Experts of a small language model: 8 picks a token.
Below are experts of layer 2 (counted from 0) of a mixture-of-experts language model. Rows are named router (the router's row for the expert), gate (a neuron's input weights, with its number), up (a neuron's input weights, with its number) and show model dimensions 0-127. Each number is 500 + 25 x the weight over its row's rms, rounded and kept within 0 to 999. Numbers have three digits each.
Before each expert's rows: "comes after" lists some tokens at least twice as common just before its tokens as in all text. This comes from a sample of Wikipedia text that the model never trained on. Tokens count by the router's weight.

# expert 193
comes after: " the", "1", " of", " a", "==", " for"
router:474501484457444536494536518548505507499526515482544523535490541545518536483539497492528494507466462499525493530556539499459476470540501502479460505463487487541556503525481481477499502519529479475505504483523502526496504521485546487506496495527494509503484506482453502494551525521515512477511472521506453464524492521554495496507506507500509531497510517463470500510509513473528466490525
gate0:502496597496475487481504476492507512516506489489493549508527526489490500499472451527529475541493470489520501463517480458489483527486485508510531510462493499520491515547442518482494517452515491485511497509501522495496502541487534500514499487493458476496511537496474490463450509497447531481488539541546510447476511515495505530505517446518521523515460507505513498480469525508488515524502
up0:481505410499544493536475551514500505485503514505483478491495494508503499497540523479473503493495510528474524541500523559509510469508516486491468507519508501490502503467564485508527491523490500493489498491508470503533492463509467499499493521484552527505487474486538526524561505498547445521499482458461487532542506479516485464492495543481506478469513459490491475520525480470527494465499

# expert 233
comes after: ".", " of", ".\n\n", " and", "-", " by"
router:469474471502459526467487511518456494498544536504530523533475531553515523501539499488521517536483475487546511500546525459432507500505490515488469489494480493508559518536493478483528496521515490477486507463522477506529521501493508492505488526523508538505457511458492502485507510519494537451515494517548512494507471533539488478524536475558507496502500536483473491503509513484514485455525
gate0:484487503511479491515528465463509575469471533495504519532478487527500500522521500441528475464532548475464543511486477474527519502528502501512464511471495480508557522475470512510468530505481506504521517519482499512508518496474526491466491499524473446507511524510494489507478478456502471501498485516475503516490431501494511532496466504539483523506518510496491512498492508518560434458514
up0:479478497488507556493485472468492513446483478520541504547517515507498498505500508500540491441514514525476472490477464511507475491499531525511488481491508505481535552459484534513505490512482537501499507531525498506540508467530531492473510488507508470508496529500490506533531463492494535484501478556490537498507458521468486527523465494520487486528542534489502541469509479550544471439486

# expert 235
comes after: " to", ",", " would", " is", " was", " has"
router:458489475462486550507486530515454463470527504484526543538500515512525512483506491508513563507488468504510451533531522480491472479529499523475489538482490512544505528522487503489514489545510485500500497470504482519497518512499538468519502505498487511474461513499472541462503529549502510495522473528544489499551467542526484471501529486510532506491496546481458471534524538486516502465512
gate0:483524518540525511525468492470496493499514518471477531482538497489494517518474508482486489486498505536515453521483453516483493511479495565527468477468485560538518519466547503487521541508485509513496505518540529496456505527506498472495465492485489532518524494471520460510506447470500504517490529512516508497485547530505507486517457510538503493450461480522471489459465499542468542505487
up0:484497514499530536496495529475503449495505534482467529510475509489513534500480532509482502476452470517508514491487458484480491476468490523499460510484481534533509517499544486473514513575498505498485490478493516515498498522465489493494490530484485552471493506471511466518471445526518517528516560527477524516537530520487505511475454491519494458480421472491514485464505519534477512494476

# expert 1
comes after: " the", " a", " is", " and", " as", " was"
router:493481499464507537458491534520505469461531538503515514541486515516521503475494463530524529520482478525530464523520526500477501471509474562489458496467496503526496518519489479470510507522502480443473500473523488518504516535476514479520482525491481520478496488473452507486520535510488521461533459529542483496506482511551499488526531486511527534492460537497484489537539524495525458490544
gate0:527499483500461482542508489481492484481491507526491534509485495542507482514439516491514510504543490517484454498494529541491485525525540537497478524499509529484504548539500503495484508465446498498436482517488487517484469531498544491495496545510496477463491521499476471510478490507498463446483453527563491514484492498541456538533498474502513475508519510487527469514529550499490486521513
up0:473506503528524508482511497560483518520492516483488483467519517476489530495595505517487470506468499520512537518500468482517498501464449492481493480503510496528502478462498507481550524534559473487553505491459466478499527492475510525497502459502492516541496488513528523450528498489507502511510542494447526493511494476491524476470487527479502525485475497483477519495467462495525541486460

# expert 71
comes after: ",", " is", " to", " was", " which", " who"
router:479499469487517517495496527507474448507528520494526535532512522506530516510495477496508549509481489483516465522519527477483480462528488513468484521478510520549507531535485460490502467535506490474481505473497499511497545518494536476531501514505501519476456488480482537445490534532511509465553477542533520470538487535532489490525516462525509517505485566482496497523526529456505496468531
gate0:473508549512500529465483532507520499526446516509517536521547513512477478527532497490493551489477494507477531543524542476482494492506434502487498471446506493507505470490491470434471472470503450535469481523495463501498493541516500507519536525490507511529492490501474478501501499456496524471527518555524559513525513511501497503519501490520468488512512501493526531486534489544476507501510
up0:485512537507508506465473524508513479540464527490491507534535484503494460537537504491494553484483510504480517524512527493489505488521447479486516463452507490501501490476478465442476490488488454544455479524491499488497494541499503503533538533523512503509483497510484447511491502426500518481512539560505548522518511493516482495510495472513461484513516495453541516495536517528474496514507

# expert 188
comes after: " |", ",", "-", ".", ":", " by"
router:456463479507474511480506516537475489514513512453539532512499513540526512457516496476540502534491463482552443528530561462484479500524495530494468529469461515503543492538478485476514493529514469493471517488532516528508513495468519484500497493515507521495474518491490552499508528513521541471514503514509457478524491507511502469527527466508520522477524540467489495511525520481519452478519
gate0:485513517485534460532498502485513530541481543487501499492503539515486532539482462515491488499507536502535498505533537493497471486482462461566506535537519551502508503485476500437510495502512493493495480501511485529532474475478505496508498469515553542478460470489478499485502501506488518438492490490526491483518476520454503524541508463526525523531492551488460517467487488524459510501480
up0:513493513507503503483481505500487519531465531482491502483513493470491513549486506492506482462497528487548491474577532500494455493455472455525517540526498534483514501483484501439502497508478493506496491498473454511538448491485480497515501478475541533485494459503508492475492471460528507444492495478519504499481477505472524527534525477506531555557492507499475541469477489510482512526471

# expert 147
comes after: ",", ":", "-", ".", " of", " and"
router:477479478491479546475510531501455502490522515479533512512482508536550501470515479498557504535487472515534487503544532464448498494534478538496463518463468522503529489517476483469518448534492491473472488463516510528506501518478507487516475534518480530479471493488513538485515515540523518467522502529529490517526476539526492501515534468518511498508490530460474482520485524482544457478506
gate0:506540490530509516506540477496502491519516530464506509554504469518518472525538530469453500500491507514500505503515455499477471496507500507510516461507503562483503513493502498517485504480485452499529456495432538517498471523504528480562469508514488510520537517521496485475468501505498468547498459478502489502446456531486481532487501457494500508478509502525451508487490510446514452518490
up0:502516524478482477534486507502524507535476531518465509471524593467482559499471477508524488496540492461496509524455547480492510485457503502495538523504487475486514487572476544504517496493523518495481558481525471528535507481494501522498537495458523492513478505518523495503496487509512510499492543528473481511507512486536510508528507474521510502484480478501518472546474521530518534534495